config = dict(
    d_model=256,
    n_experts=32,
    experts_per_token=1,
    moe_layers=[1, 2, 3, 4, 5, 6, 7, 8, 9, 10, 11, 12, 13],
    router_score='sigmoid',
    routed_scale=2.0,
    balance_loss=0.0125,
    lr_router=0.00136,
    norm='rmsnorm',
    tie_embeddings='early',
    beta1=0.95,
    train_tokens=717200000,
    dataset='wikipedia_en',
)
Below are experts of layer 2 (counted from 0) of a mixture-of-experts language model. Rows are named router (the router's row for the expert), gate (a neuron's input weights, with its number), up (a neuron's input weights, with its number) and show model dimensions 0-255. Each number is 128 + 32 x the weight over its row's rms, rounded and kept within 0 to 255. Numbers have three digits each.
Before each expert's rows: "gets" lists some tokens that make up at least twice as much of what it gets as of all text; "mostly gets" lists some tokens that are sent to it at least half of the time. This comes from a sample of Wikipedia text that the model never trained on. Tokens count by the router's weight.

# expert 14
gets: "s", " was", " ", "-", "'", "S"
mostly gets: " Bha", " Ottoman", "Women", " beetle", " sq", " Bou"
router:138150101119153124123120148161086149183152198164051078095165110137195133177093094112107157117133073113116100111097138148159171090155136093189096119147160193176085149148111165148073174154113094153051124106093158145093093064102121124156169144155139132116120148133167103117148100130114121172177122087124148154106111120077128129165136078091150113114140135143091125143150093129139099178138109063101134121112115119121227097103063129116117086107122105117173157168126137128119156161098129150141139130113077103121139114144101102126158216103108193128108149175109075133102179113140103142121137178140163080117099093165208139118127106160144153159152172159103136154030096136056139149084108137156156128143094066214094127180104120117103123159114081187149131139141118120109115105163080
gate1:128089124149134178176154118148149168132074138118102162204155083122083150137154140180162112124102171143098142181125110154102169100131174111123144126128122160127158101137180114128123130141124128170115113169090148040130109101158084132152133099158157174169138130114137177112119163119089144146095118137120141187122195131111143142097132132143124094141093159178117131089131136185135133157065184161168068142122163110157177091123119148106178167170082093150121148070076043137150142154174121099083148087133100190117150148171194131171174127105146201099087079100129130146112152093115127111112150135128141152101061153118125064124155111203156129119105104041119119100161157152146187093166163130155058102128144106163184187101129104112174098122142135120205115135042139129112126110153155
up1:094090123077128125123184104087080127103132111147133087127142143105138191160175115192148153108136150112115152151081114137137107106179168087108144132165135115121183100087103134083100088114108176097112156129111125059095087122134122174119139121103123156143139137157114185162139158150200128153122125176121104166132108094115109162173137096099112150132119205160118157082136212167158115119127170074115085124072143065194108101111100078126231158111129146137165110076088092139151189094146116104106154150152123123134126160166129082160116168154114128178125108105163140120068140098150120104113135122089071255141106131141169123106134104217105157111109119136135047121110153060153137127169119143175102107178157070136143140101160113115125105133142119146149144142088071183159155143146128
gate2:147097138123117234124180145187178150119127107173147100130134137186171178122143097049160141122139154068119166148117117124186151155118128106124114115151062168124143165128175124153127116092163127091116127129154100140131151050161100066128102094096107164083111149145115129109116152197120087121144133105120102120107111137139147139046099124068186088127088165163101112105133086167155076153125169121091132138124116112147137080133163100082166150212087140097120114116128107153145176148088099107157142116183095121127077152128105144117112070127170124121079109147112166095167122138130207086078099121125167121146070145121118069123116145135104157146125163168175144095149174145108117135077137039132103072093154159116187163120107148140174128123227115130118110118126107100081091087190123
up2:122096094117136161131150133210124094092099110190150132147143127209160109132111111069167126099163130085118149147121121155200169186085095096137111147131016153118158203158154094178170091127121132091104111128153121179121125065145084081078153129110138157036117179150097134111120136157146067159183092122076102115096082123130149102074098106112141125149113202106125166120147132199151108143166121181107114145122124138122128090133156088106167164200128170086091095106142116091140136153081123109126140106180096115154105140129109142128122051060168144106095168105117152102151131162104190123085089147131188145139090152161108072109099145134123146118112190111122133093096173133119085153113117060157126115096128145111181136102100135150139142109171072142116104148150123129115092079137099
gate3:110087130160133127132159099141142161139108085153165175204123075109066120099079167116090111118104152133147092128182096092130068118155127199121174146154173111143107171116150025069167097128110076190128173113129081150136095116152083127090103099158114152123192159138083142136085148205121153162132128150099168154073088123149170150099102172096208114074186113124125138112097155105085113078122090117121137145196106139139159125141109108187119088141142136125106056122089111116085174135183120109085126106104123126187139135131118102090099107158175087114074092145162145133114156137183117104158128153120158167108127119176099123133058103121088140155086105109116126126148158163176144136096161150124123147106135143132114118100148096124082160177156187155204108150150142118154053177099120
up3:132106087156111132125126139112167169135088096117168154172141131157081129108074188101111117126103177138131135115128139103207060122130104131128172142151123104117147078128113056115168128142112136163126154114111071141165134141113133152178122113181091163112197120090067149144114159163129148159107142142110124150087076127132191188118114118122211105142183178147105198111090133080118129076098115146088151179175154142090029126147089114128128062171094120067095110173088139060078181063204135120069143105113103112134134098111155121135103131128181137159084108135088123095104094123168116129135136129150131125117115153159089121101100126090080110176134154110117125109175158147146154109138158109122150129140146160136125108173171088099151174205139167145168059114142126091126054185146156
gate4:128125140122173164161177133133191145069071114130136115183132139106128158074099147107153137144093157200159098140136121151120095180111178076136148120142193105092139135199182096153100145197119094149166152082153093127117159177159145108093126107142135152090086166142062131095116181122139124105063182144086160120092146137104149060101107166169142092168165155177104151140101141140118165088122159114095062141132148105066148130135208090135156147124148165189129089124094139105154089118092120165175149113152157173119144065115112136163139120175163108114112179130171090148149082157125096071153151092108112159140154138090111127101095136060143104139130137145146143110177178061138172118103170133123152117153086150154171175124194202120123102168136151158149078132098180159114098117091152
up4:127089107143123163154150078136136095136149157098122151173136106122107085142123137083107172194122145173167133072088132108090126163087157117146132111161140091135132142149115081151119105174119138140062177134144078098132121140112194092095158139105090215139115130141076153134124098107124122153061102107141176120145108171181137105091085109109098146184150147087112153115114117094126065105143171134169101114104157153098093137110180149135142196115119066159185148101102116160141185111100151144035134128147115134108114114090133202213122097098107111166172116108156075130114121172106097105104210137115089123195192154084090160126076060059149145192107145117140214117143145113108177133146082110108128154144105158166126108173135164135123105146092145150085160134100131159102092095162141
gate5:142127145107129157100180194108168091130058125129142118207137106198133130162140127177139152171078109166123136145178093133149132117184098148086078132088115144133161135141126148153131099173099133182210132118104072125154188183139109148155168177112101128156126157189174159122165114121094092145121110154145119138142061143097167181216138155083117190125064129156083144123120160117123152106167121155116121179126100101111090108172157106108178146126176095113168146176125123142115163132098142182114131165140107167155141139129120154123113165102126111139119176123112112133163125092193131097098130044192128124153168077179121071100117130167142160155109157151123142123053105124103096112180132186173134134137120115122104106145103133132087140093174131124046202113113081154105109156049112
up5:101185130127091161137168149088157117126065139117172104169156089174128152212130099114177106163091113167129148113150099145151120093190116164086124136140120125156144143149134174140149083155052154163178109119080121184116155161128120142148111155074104133158108198187122117099194117178101081152156158177130129132165084160099204152188137156133088204135040099162093188132096188106116119092156156131110151146185129085154076121145170109114191140103154119162131147172123116116140137119104165157091126106135130172134121140154168163126173154133149101156120173161146142103110158102136130102117138066165144153134165120148120119048157157157125142125067133161150147117096096123111164121146096182188132135145089090138105181135060158120117161093187137134087154139061124142127083120092088
gate6:133097114062107155158116133097128135099133084134168121119190153132202185122195102147122148166103200092114125115122121065128126147100176083109087122168155162143108119111084111154075073133101152093150092144137122116162097131177101182111150106197119188143100191098143138114215138122194105094159160084166108125137142129208177060096136118141118154095148110131161110151107072168161102129133131148157130118076117116152158140154151126139176092097149112140099134100205171141121086121120084138102074113072154139085089105140117164126154107133153137151136117098172132139125107066088096095154130073152101124073128108144190105136072122146084127141097158092123162106162136157064159086182096137084121128104098179099119138166137134164196129106183185152151147084123131142135091162178098
up6:157096131107107133095104153156132149118135110148146111164211140162180187065197106117135126171134190102086122108149143125122102147155161108063118128153121117114100149110068055118126055135067090155159095128146109097134047140143151176094140117177106117142114134075152122120149184093189130111146162090150135139177109150154161104091119117135124150109176131092154098133076081177175104129126124155156142072068125080155127130108186103110151085096112121182136137092183152167122153128137088196111060128137154139094092100173136163128161140144137112161190087076131155138128110072087117137139156119127107124052148126145166146174103140155085110124118154079161163156126125156076130145195117132083143123115051125102133123164133127128202127141220186136133116110112112136189164122160107
gate7:146144110126102122096155135139091168150117139148126138144088141093079194148194136109102105122117096145080074094123148129127090108095185185129073120098180132147020084118096147088175114113134137102135112149124140149174122150131155121087117099099113182194114140104081121120110099154158134135129093118104102073109118109100117190152065141141110144125134141146113107126126096119112109110149087181140146151137060145131206107095167093119132174136151083105140166134105051138121148158164154110143196098140155089169171137055123181224100132127124098157100141102074126144091070143112113119128106097113036117117171130179139122107095157116106135141115154108189172170137165086190174160101159157162144113089141122148138155162137069169063161104166102189149169141098102115176088106142148
up7:079167090128131082118146113143132192101147148154114146149115092134072171156152108105102125147154135187112110128112135139119118070080192158120059136108112143142052071156112143079169140130157153089149159155146187146167117144084143110161143071108115144154079130150106128131170130206124150180112092155146083102093148103134120167132089132157118150165155169125123144083137119151093094084118130202117171137084067159145198119114184123122091151144137080118117153143105064115091111145124132130150155106088153125194170142125131186158103137092132115154049129140101131141108044156113093117142159141121104114102152104138153159111120147108124161122158106090187163168117177165202199185108163168107179081084188159150174172145147082143112172111178100148159166167095081081121124126131123
gate8:108087142113122102126107168121091132102107126130093129121159100104096182091137120115183071073114151168144139111131120157157172121168115095170135140104129092114119067165192137127164114110138133101151109109168068099167114138146178141032136139139114105129166123118166103148134165129162136061113113137138133185181181119176105105138228118093129151115135110096121168105175155093130120096131155065129167150122174131135090166112109153163186107171170111133154077137098133126156072149142160157174158107163070155108176100137119186168117115061166134112136162091147098104142089119124120060109091094109101137102099093101079053083116117087132086153110181106055127144146094108123164084136111186113151142108023108154127130124082172127105184123110107180151078148137128108152107175080090
up8:103121132111123105110121171111130148107110122155097108120121089141088137097121123112188055151120112141114109163105097137149097125167103131149094179114186132052097069157167104137168127133144130113113146102121102117143080198110152169083092123113116127123143144141107107170173154161131135141151082134138139113149159130141122067117189097060145116111124168106142135116173152129170124094119121102133149173120159078149051116111084140110217106140193063182138103164162089100129069119159198115145154069139092233079171097128080179153116120073188112129127167087155160103147104132127137111129091064093103140161101118093111069110086100062084114120087138139105108149162116144136156069091127216128146125111056104173147141116100124113102156138098102148166092191182115108129151167123144

# expert 17
gets: ".", ").", "\".", ".\"", " El", " L"
mostly gets: "\".", ").", ".\"", " MPC", " 2012.", " NC"
router:141140194099112100120122100138118131139076154116111065137124164085180127130129165095087148173097132146147153139094120163110137151159184132153143120168179115169123117178088128111096116091126079158070127149148135089120128135125098125099180140164151103058135142051087073145202130117091136155136071134205120130168179176092157112112118170127164083124178118120150070154160086104098099165157180069044182104120126163089102110147167119111124117128137125112082130108063138142156138173147094112107122149133127168167145148166128098135175137116137145107080112138091088137114176107177170149071158104167152155129098144144133153185074158093145173111082105138124092132185148164086181124119148158162091131118178136130153201153131126138125072144208145187088036123116117107113136139101114
gate1:093134120159118073146182155076116091096144142138108139126099141145113082114145145078121098121126121149118160137165110148074102133138101108091171120130134124114101115157188123093120130093185122205139120183135086076173098137125134108150156125116125109091109137055120115146105196136098134134144155140062165081146155200133089153175132094147144159159087079144124123121160134137183133160156099132143155120087165124138158119135078128176127136125100085158112156214111161126171155132150080182113124114158076100147096152156108165107085144092124116120126115120134180059166110144159130127184097156112157162088079179160106145153099080126103120051065121051068131127126110107089179161109230185103113136101154152093107086112080152129144169129111129121146143089076145094037085177089129
up1:126093121171121085157162160088115101077092145129100128099129140172120106129129123125182067121069123114104121133149123142110122158115107117096151134113149167126082128162154153084117125104170102224139090164150048076166111114160138083171108164121109081115119120078140106117099190132073121161170182171054153095154121179140094147165160092126133169149093061125097112122155133113156139164174047133127121139112132100157158114135106154165108128123073099186114126184105146168136139117160108153104158099165079081126108168151053173124067123119151098103133152107143206143153120145191139063177068171123184171153088130123132154134112080131142076053085159100100119110135122086081123182097178182084112149110140123104092099133119110123133155152100117131146136134105124107079093199114153
gate2:136059120090108117122201190158119145146127105105098183160113096156069121117164083102076100186137099190190114173117105106135104164146138119137134152135159152120119142103138128122119147113112074111155145092092119151125143196087078131064121105155153109152206116107125109137126082171149058148152130114152079120147145154099141161110134169120095082110176208161089122104144142161117163202165113191141152085132126146119161158096110137047138165048143122117124107162088157124133141085122133165126210140155118119109134127101146173111127100161119137149133137100097127191126112170184118103054134123162136164143148141148108105136101124141089099113170206075169107156142113130173108093122150182102106116079114057090121160083168104161132141108132094152200165102182096114137096087169140
up2:157060092116127095142159184165123138125144113100077157138118109145110141139117121063109067212133130185190098121103125105146118145172151154152124146128154144148114109091149125119127155083128079113148125095101173135095146191059083113111125118129158112144179107114093122107148051148181083150150136097157097068125147154078112154086106151136118110091156181140139092122132153121142162195125109137166143128106115137120132145117077099014140167072147128123122147129090171121143120100145158174145190110125112128127134111087170144106115088199107132164182126059062153161152103156220143104048162121167154165128119117150103108137132136137093131122152179058175140171139138116157104117139130145121064110086148082084077133084156140167136118086114082152134166132165099067143115068158147
gate3:143152108099186103095169119072189092175095135216099141175101120158138082105109149153097160122075158136174077122122094121083105126114097060128128128127087041146128093107145163116117053151161120139206094084082153101141112108103109122119158114090133087171124159083183121112108148128156094095143171156143143176089151147147131083145106104081148106123112088147142127115118117166157148163175199092130212119165091100159121126089141129178148126103107106094099162133124151163148166156071116126160132092110103130103122082105106114183090109082121145129149119140139130137100132186141081129159111108200144181099134170150126125117158147153112080116129144148145109140091102071097155123170044090121143141060107150094148137098071185097100185097140127129079114166112108157073173138091074
up3:075145086103132075105126123065184081172098136172073131181072117114184048094131161128098160093123146132143112125122128146058084130129074058141177116145071032135124121096171148133138077139141121156156086080094143115135136109046153128143094142103152086164139168081178125108109141169133098107158172144132088150055168117148121094119092142149128097133064137200117127114082105160152147154178204129159164107168073140125142108116140128130138143120103116133125107135121154121152130169116130152113137081132115123127154089121098142160069087088130131100117105109156140104106135146146138108112096120193106190121142190138111137147122121147115093143128143116168084112128121073106166138144037111121129142086139151091163162124020181112078160137147117113108125141138141140100209144070102
gate4:137177154121115177135139157135099125107129099066156111095136059106141114138124149155138143147182115145154079067133143116103161192089127201128127107124118127169063121083138174116150100167169116187164045150130152162172102182106144181122145162145092101069149118154143114132049133154109138113051103128158113056103119132151148178150166080128126138148169170159124103069132110136132110107157144144144101173172081092085116120145120127173163060111099114090072085183098083148081070152130116127156127128101151165149097119141123096145139122138153136168133105150144101100102140169159146129144062140178129118174131187175156137079104137101115121125146080104081146112145084180107183094083131125100101119119131125084136181117142095187124027159126143150086072096135138119131142157163195
up4:180085161105075130115157148134076135140122069094143174164102058119143166125109126095151120199156129172119143046144138169149114208072163161104114116108130096145113175091161123112137124119174148164172070139130128148140080191126127160095105137115129071079125097130096111106065123170135097120074106130136140120081120164123109182152142117103108133169126195188167073105100120159099115094155142109160110118122117106149160077159098151147141138144065073093090094154095049085099067145123145143135113132133108149101122144154138104089088144137171122154139096150143131090123116209121112141147086184152172138149081177136138120069117147078140151110136096143138165112094111171147153108100115108071131140183109111098117173163099076163173080188158146109094088064140084139134084146183171
gate5:118107159160131191114154090110176106058105136120139166122111116126116175098134089085129110121157143178206115135147193128038084077130097111103221129109159179113132108151092086133103090087121147084175105126108168134137116128115205127142097134126130093117179118211093132132168181185072087113098185145100123066139143205178089101094105172098135122108148124138081160133168159115140151175049146141115105116121129124100134125143100152084154119135117132147165162143174139096111175166189110093121145115119077127095106069144195138099069160133145133110152184162094084090113123183129115119077165114170154170134111136139104122168123106133080063115088102115148064154109145103144117150135140093092138130164195114104117083163153128153104103168099159134119164123102140153157121099123129
up5:140025128111113167116136195100153078049085084155115133113131099160147161095121031150158137162103130088171147154081113149063117090177069111136133143064140163100120156167131072122137096199115150081123163128103162095114105131116206135087131147111075139108148126202112135165148134178048098117186131125137083120125107164126092125087112182080158109160125182111116125091134148145203112112134134130111087112151114105075137105143099150174144130103141173110152178127187120159127202118141130101065186120137093133147101102149124184150099117129153092143105121148114089065123100111118126103068092111140108105128188137160120077127097103101097147120083117185158112120177120075174120090134151139113176128125167150122154171166126161154143077141160135113116139109135107137164088111149161
gate6:106107150143141063107176192089132152102108133163103106106117134121120097129153158164106091192100165113152106152093118144130070160064066175071159128098109182090140129063091133067083125108065072209162114125154119154134091093112122059133136132150135091148102117059113135106113131052113174146143115190130088137107104146149074191132110140165134081150112124145144177096080065158099157143097118101076111114129140078124132182146137128159115148098108156131118173160154160125166157107143134143142139091090116079156137105118146142137101090107126122119154112101134131118094121162143104103131096151171157158114106148112106137149084094191089131147137140121091151128172133128106192154064133146123139092182113123121168060109160089129106123125178230235184133099099173113142118128096158
up6:134112144148126071109146165087169135119094120167100106100107141125103102124153159147115088200062184118136096174106116132109111148080084173089119130118131189066143131076114116079086165096061117188127126084139134177157103128110126090134136102165139109138093095043141110116158128058129168108160089172135069149137098110133051164144132147162128107159134095117133163127077083143093151115119095131117103109165126103143118186133152112187140160096119122125122190170177146118141149135125144145137139077079109064134148086120128084142105031108155155084118097101145148144061125152135135100123112176143154142115115148107126162155136121218116145125126172109112133148163162109111178133057142161137147111194119120119179111114142097154100131123184235209200134087109143112121134145108159
gate7:097099135166117131115150111098192130131126112139203090170119100120166161085139147179111224166115170166167188145096137145134084184102137137114143212133155171169194135138137139133142088123157141089118100137075067123075143111159134057059147093130145155144114151165171140140148108121094094130164135127146106174112139137141151150150168140173116161107105107131072149128162148084101178141073132120171120146181150186168207107195154153123167093205169146139174159139082116142107125111151160162134117165131108157078083219155150154061163107166128127175152103107130136180097174111127074151135045071111106109163107128073116151133174095103135114103163110129135132076108136146124158113140170149132135156138129182138122111155098132131169097144108103150119077132115170130114114162159133
up7:088102134157103110121141130078212141147118120155193112153112106139174149088171157162078180126129161160171154135093140132133061184102148123111130184094135206144207143141127160141162086102158158110149122154088104162086152117161102027069146080091159133160141166176179173117139131179095081131152134096134111141100166155128154130134177118186110173070100074134100150112150144108098188163064103142162120133179148203154177124179112156121139103147140157145153155115118157134090167112165155190142104147168118153070085179134182142068168114172164152158145130075157160166125146087132100143112062089085100132124100123058166145126154121075143108137160080141137155087118139152130147118137172115136145172140150140134155114141130134124154144132096118140139070123100154140075108130165122
gate8:108104147080123113147086207122096157127143127091114095167149107165029133123181128147131033151200174124113155122139138110131102160121135110164183100147100153199093190107091125125093188085127077103106152171131099120117130081150189113076103092124126095122111161155117165136048123158153103148104201095096136115215155157102097074124161148107137141119143168101088079138160075133130154083103120167113086134122074183198101132210137160135156148109144190095128147150116124134137151112139118124111162087134098143113142137154145173106115115134156105107170111095110110176134146193149122091117124158129148142099130132106145108138082117116053124186143163111188114200110149131114116111129084123160163156154102147117079131180171132151086184131115115154163158120157123106181109099148087
up8:115108190088175126188094200099105187123129115099148163148131121185035149143171173168093040128178162102131155109122132113136181151177136113156236113112108175168111204125109136124149148094136080133119150148152095108148139079173166128105108123123101086125128162170148159109061108124165124136116192098100098114196155154128095081117145153102151126100153139115115078154199067101140158079083107132095097158106090151173098150161154153109132138083115151058154130174122135121130160131144129114124159108104102113110143123183155141086094065157139089141144102074119115157156125183149095118132140164144161149122106147111142122155088112107050138123118156096153121194132135115123121140135047090158154133119117131060128121144154106107096176123100085148158145132165110094186111092104093

# expert 4
gets: "-", "|", " •", "In", " a", " -"
mostly gets: " •", "|", " Patrick", " Personal", "    ", " Spouse"
router:183143139122135133104101106152135110126145121069082057137166096141109124156157141089129129109111118125131147098119124170171124117143123074147102136158137134177092175112133148104064166120094162129131123164144153136131114105158093075166135141131135116089091152132077096144145097079181123086169155176133122160147153091119187165135166119101153082143159091120113104132105185080179107083140137120087115136157182183108218140145156113186102149092195159148148184133146137141126124115092157132121122164117079114117132141141097089126156137185110167130133041121080055064155192120129092121065138140133060092094119101140162126109148088168105234168171206191147092124053073133149167101135122145082154150134101152155113139135094102136083148146142073102103085154196138119124130116118134
gate1:128155132151182133086150131112145146115148133124129082136126115153169119136073158111146139103145156097125184059177168145097123141137167207141117119156077126100132103147106115111101127128146133148166121179137100124143120093159148094131130125146086139165057056139123088125111056140099069128108117061105088156204100094124143100132165152158140132174110135142113152108125149096112130141178121084082115099140139128110114138155155125179178089139100146203107146162015032155140122168113171097164159118121171098167117125059146123110077139080165171186111138142118115079166136175161134130139128145144112166130101124086123090101077129114121146151091179170125042114131153063126127091128115121091108190158130146112082214120163111150118193146070111090156125147112105106142181130140067
up1:152140139139175158137122155143137133103131128151156090144103139155141118130098164121133134090196179106150187042180154167103119124113145174125113091143103110105115137132090102116129131114138135175142121160116097121169105103156173107113131103149116098137062058134094103085116108122097074097112075102119098169209104118138129096121149148152129137188087152108113127085097116107152128121167115088107126106144116159111099131165133098185163082115081097167105110155045030136146133121116157084132150105132148115157103122093179070083101116097145149176115141160123090090194128127162134163096109196126096188127092113075105104098087109138077155180114201140144080112115185066141166117176116122103135182177133161093132224109178096122098142155051118116162148108098093107135175133108065
gate2:084146134153102107091151134104145100077150134066135164180142112089193141122142134120148100155141150109127144149144088058157127124120131108133181148115123087106153164084145148179162163124112079098159171088115115109168132080146154142050161071116107166128126162113151119186163165098117107102124153147170058156168144105123106113085034148142088126168110108146080172174101118086098059132174124163173144138116109120154105126143148151166175136097187141120177086186086136139148083115164126119161156134126143142167113147071135149108097209165113137163106132158086172113103116111121106127126153127141077136094147117149121080082150139153082158114193121187142091080057111093142132105143184101094127082078144174088170088131098128065159125105127092095117171113160107131204116129050112
up2:091130083173128113135144128069161086105135125080120155156168129082184136102163158109127078181105173097144145146130083115124122130112137115139122142130138105114129175083104132156155160136133104133159162091119133120138135083166129152037139070119145164102122145135151119168130156085134092124108177149159036126162143131134076135122058163116110138187090099155077148158099095114138084098173128180175142145125110142174115131124180171116185117109180123129181077160072146122134099138136078109113168122132142122166104085120145141126157156147131104095137132146112127108093121050102140155137151121161059151100142158164085130088123124121066188116197136179168132094049117087120125074196140109086140125072104141061158085132087079066138103148137081063121124102168098150210134152074140
gate3:104134149099149093124097162140122134107102128127168156132112172115110122120164169138126171086082086129141123147151139150073106130126117107136253133180091170132173066102130144168097069133098119110159089135135142150098107097128137077140128150047106100130054146143140119086125122158136124049045120086148086102164111169118120156156042098113099137166169133115179125140117133126194144087149183075160134073159117109168090111154113182132103137206059123118113172137100131112104112150146113098117124107085111107111129123108159183128200094127171103122158168187118087124130158132105116167093089175083066086108119117119147149129081109119091096200135119101096153089106088115200164085108105105159124142101108123100170145136186175191159137163115090116149103126144090127119109148106113
up3:111156118137152095095130128152142109103096131120167110130097180095127112090126163119123159084105109150159119152166175135099080146132166142117240149178116153149197089143144150178101087138086176113149074115137158134120097091118110105130123140093101101144027122122169126102139110156081138030057084093136072094143109162129098155149114093133046092160150163149161174115107129141168155088134181121120125102142141142162109111153124185149137156174041122112096135159139125118156175138106131113090123085104137090111128149100154184095156107123183131127176198156144096132120141154122140131069117168081093087123112136155138163144102111184081107184111130091083130082051086096200150088139144097145115132082121104050161132116142183139095136197089096132130112104118122122136144116117118
gate4:121058149122112133157146113132135111152134123159130135160109078188195095127110170123209163150153105166097152090187142105122095138125112155136112117168149102199128168197215101157103140167083156104102096132137101115181065135213126117104103115174126161179145177135122117075124079091109094131122168163105136105045129117097043101132095174165128118136138143086130100133138094116197160139129174125128108120104126121112102159087125109157173168121131143108140157163086094118155134148170141060169127154147118103108086159117153151120130131201097128158115132111148158133117100059151140134079068097162100195135211112176143092131102070070125157187110111108199140146134097101149149123149144152132129105140069155100082116151097136111176205113117118148101119133151126134123132122102171
up4:120084097114069158125173114128100112136154110136115110200177107198138115092162103136153160116086168131127147132139169153139106114114135160073119095149130081133148100131123135185151132127145096172078136143117039122163076125159156114080127122077148187142148136137087121073127138148138103135117093132125166148094111099093110097148098181163140098113128137118038143111139126135136171128129121130134120105060140093067130124099102107152118147063143181140142132145103104108140092088110114093170165162138155119124117139113114157174148152167114176152074113091157215131092087126092142099120083082126047185119126149111108089092093128114067156168188088106134144156150116132164062110136173147150121120199130101125121094153168199088136105130116103130133159145153173104126144051221237
gate5:161103136168064100162151140134119120171126082104100155197180103091154173072181160093105087093139164117131191158137152154087090133111171111199117066093148110185119103105141111125138188120063126157147094156175153155099160148064113112098124115139215161137115117045101110207093115155127093164153139140081148127144156097140126139053101151137120132148158148147143120095144102165174130150111116122096141088179144114068120154136195151176210123136135108163085088107155116086085125123079128176150116160169120099117096123111102131112131140099124054118150160082138102124118087162142093127167160105099138093138164092111148210126146153137089146143138109143154113112139165188115109132166097170144159145100103150115170106075147201153111156102084114137156132140086116131172162093077108
up5:158131191102092095192184176125148120167130067108093181103173110076130163085139122150166104110121161093103170164136153136097107145135164089210139073118159138143100106121138115093125173142093097135151095158123149140096148169103134087099157142152204156154135141090129090215113145161110103123148139134130104116156140107093047161091112151206136126130150137113162119142154094142174126135072121147154139085159133119122121140157217129118164123146150079135097101074118131111082118112058145170124131119169126063102083117113119154106123149135164075139177161088141132128136115114144130156154188123078199129121211139054093182147166153141084145141146102082135108107105125202103156154149098131130148155082078158100165094066096161082122128111095112145158108138086170119153133088067127
gate6:129131129108162178088139125124138132119141164123189125188099140150127091126167078149129101177146168132156103142168130110099099135161094134132076151114110089144117145123037139176109167105144116070150104210093205202191133141131152147174083165096092153103129100105106134103092090193130207148180073167107161122117132117096111137105096142104142127143115156100134093115125143115122140120131079164109086115154142125138152137136132152202154106188143128142158137207097091119122158086069113113117054119126075106120108135135130157107130145118129191155099115128140162144152170106165171124128139218143099171122129117138030150071126161119105078162095102075128093144098133161124099130194122167078181152104085157101085110167159148130144104064150168135139096144137094113046102139128124
up6:083119136161072130105146125074127142080136091116179157131105074129061144102147113150141055136072156132154170101183149124089094131208118133132127128101106125108144126086102122161123121122072178061147086191100167154133122164119135156101143153156099074094133140120087078098074107212128144167129120093105128102157091134105121123113113131036132145124146184125142128135127098150154158157149129149071137160133144127102160079155106087138154063193130166118065138181110093147142126140141104104158117128054094152118153111092096154128123133122137143106143112138152179152116171149122114118102153186151145134079175164211066115075149112126104063173145120122099091130085115115195079129183090159106100121083146154107134154174185140124126145053104181113108069124125107132162067131089142
gate7:111133137115123065139122177120188143076119146166099144148188161173161139030147162121154082083081181065142142121106170092093100122115167127122126146102101127128119135149145100089049071139070146122096143100114095113151125139154162119146081095113107165109095095126074123130073184070142146070127143121114121102137133186110136132176126111149111126179043139140087149065154177183156133163138093135148165054134179114148165114143112139145106114155144122168094181092101111129168196157128145159056141092118078102225129152136126080134188142112077121106140115107127117102173129140122105071145162129097132114094081146092053112149094148153143081164116154132120115146124138147117149081155136158127104171071111120146145109146109126115149160100112162139124202172136087131131165089173164
up7:157092113103126103173113173126171191055084132155140091174150166142145160096148160116114130109096176067121139127191151080122152119125193155141153159095112135102118113087152078100086051142111144102120106122124146095120144144150146109147101075114095140094127100121114156154071124056141091076119136116101150157163127166091142163115145155132105147135110127126059114088129144161143177156144074171145140098124163099190152132168144099154128080170160111144088166098134118131117199179154147136078132100097066071180143188153106099120150111062129091151129115117121157065191138160168104097123161128146097123157093146073043152105075123152121111179145135135072065129135121139142201082144148196104151160059101126146148129145102172111146190128096150113112178177139105121135140090144161
gate8:111106075219190149077127114130175170108087139132134138135182145190151117093129140146108157119126145184121143160144144148141131206129157155136146182163133102150139112180125110096108074096093099069130101153215161070111100086076129136197148129120135086091121178179135098106097144154149135170146152133088139106134168138096051116133088106123093115096136156148177168116135099172173141080100096126141119105121157144090088157173138127133100152160154117134068177164161150106138173096120056160070074116115114118108116113131140128189189128158171106111118100112067088086078139187098128062125120186095093137143097124063119105129122160122110143120135117109142109120166086106129137081152100156174163120111126088131165117125120148100111110106111135170114173085153128084128051159044129
up8:119104120211127192063152127135184165087091138150137162133195141193207118104140153151126153111135142158130144171109165126120130162139149191153175135141155138169143154179069133123050130106101130088135103129194155100116127108074090103199185120128130107128103165169157104146113129140134117145112131125092161116114138143102080134076125110127069152084130122126137100102116089173162166098081090088171100106127152174097081154177141116119120144121146081133082177163190151126114137107101082178068125122081132086125140123128156130173155160192164111071147096082092125118097150160093138025132099166117131124163075115095143081100067139119128119106174149115111094170124116127151157088158122151186173084137161128115176142090125155142106070106117110146130152117176138114161051145080116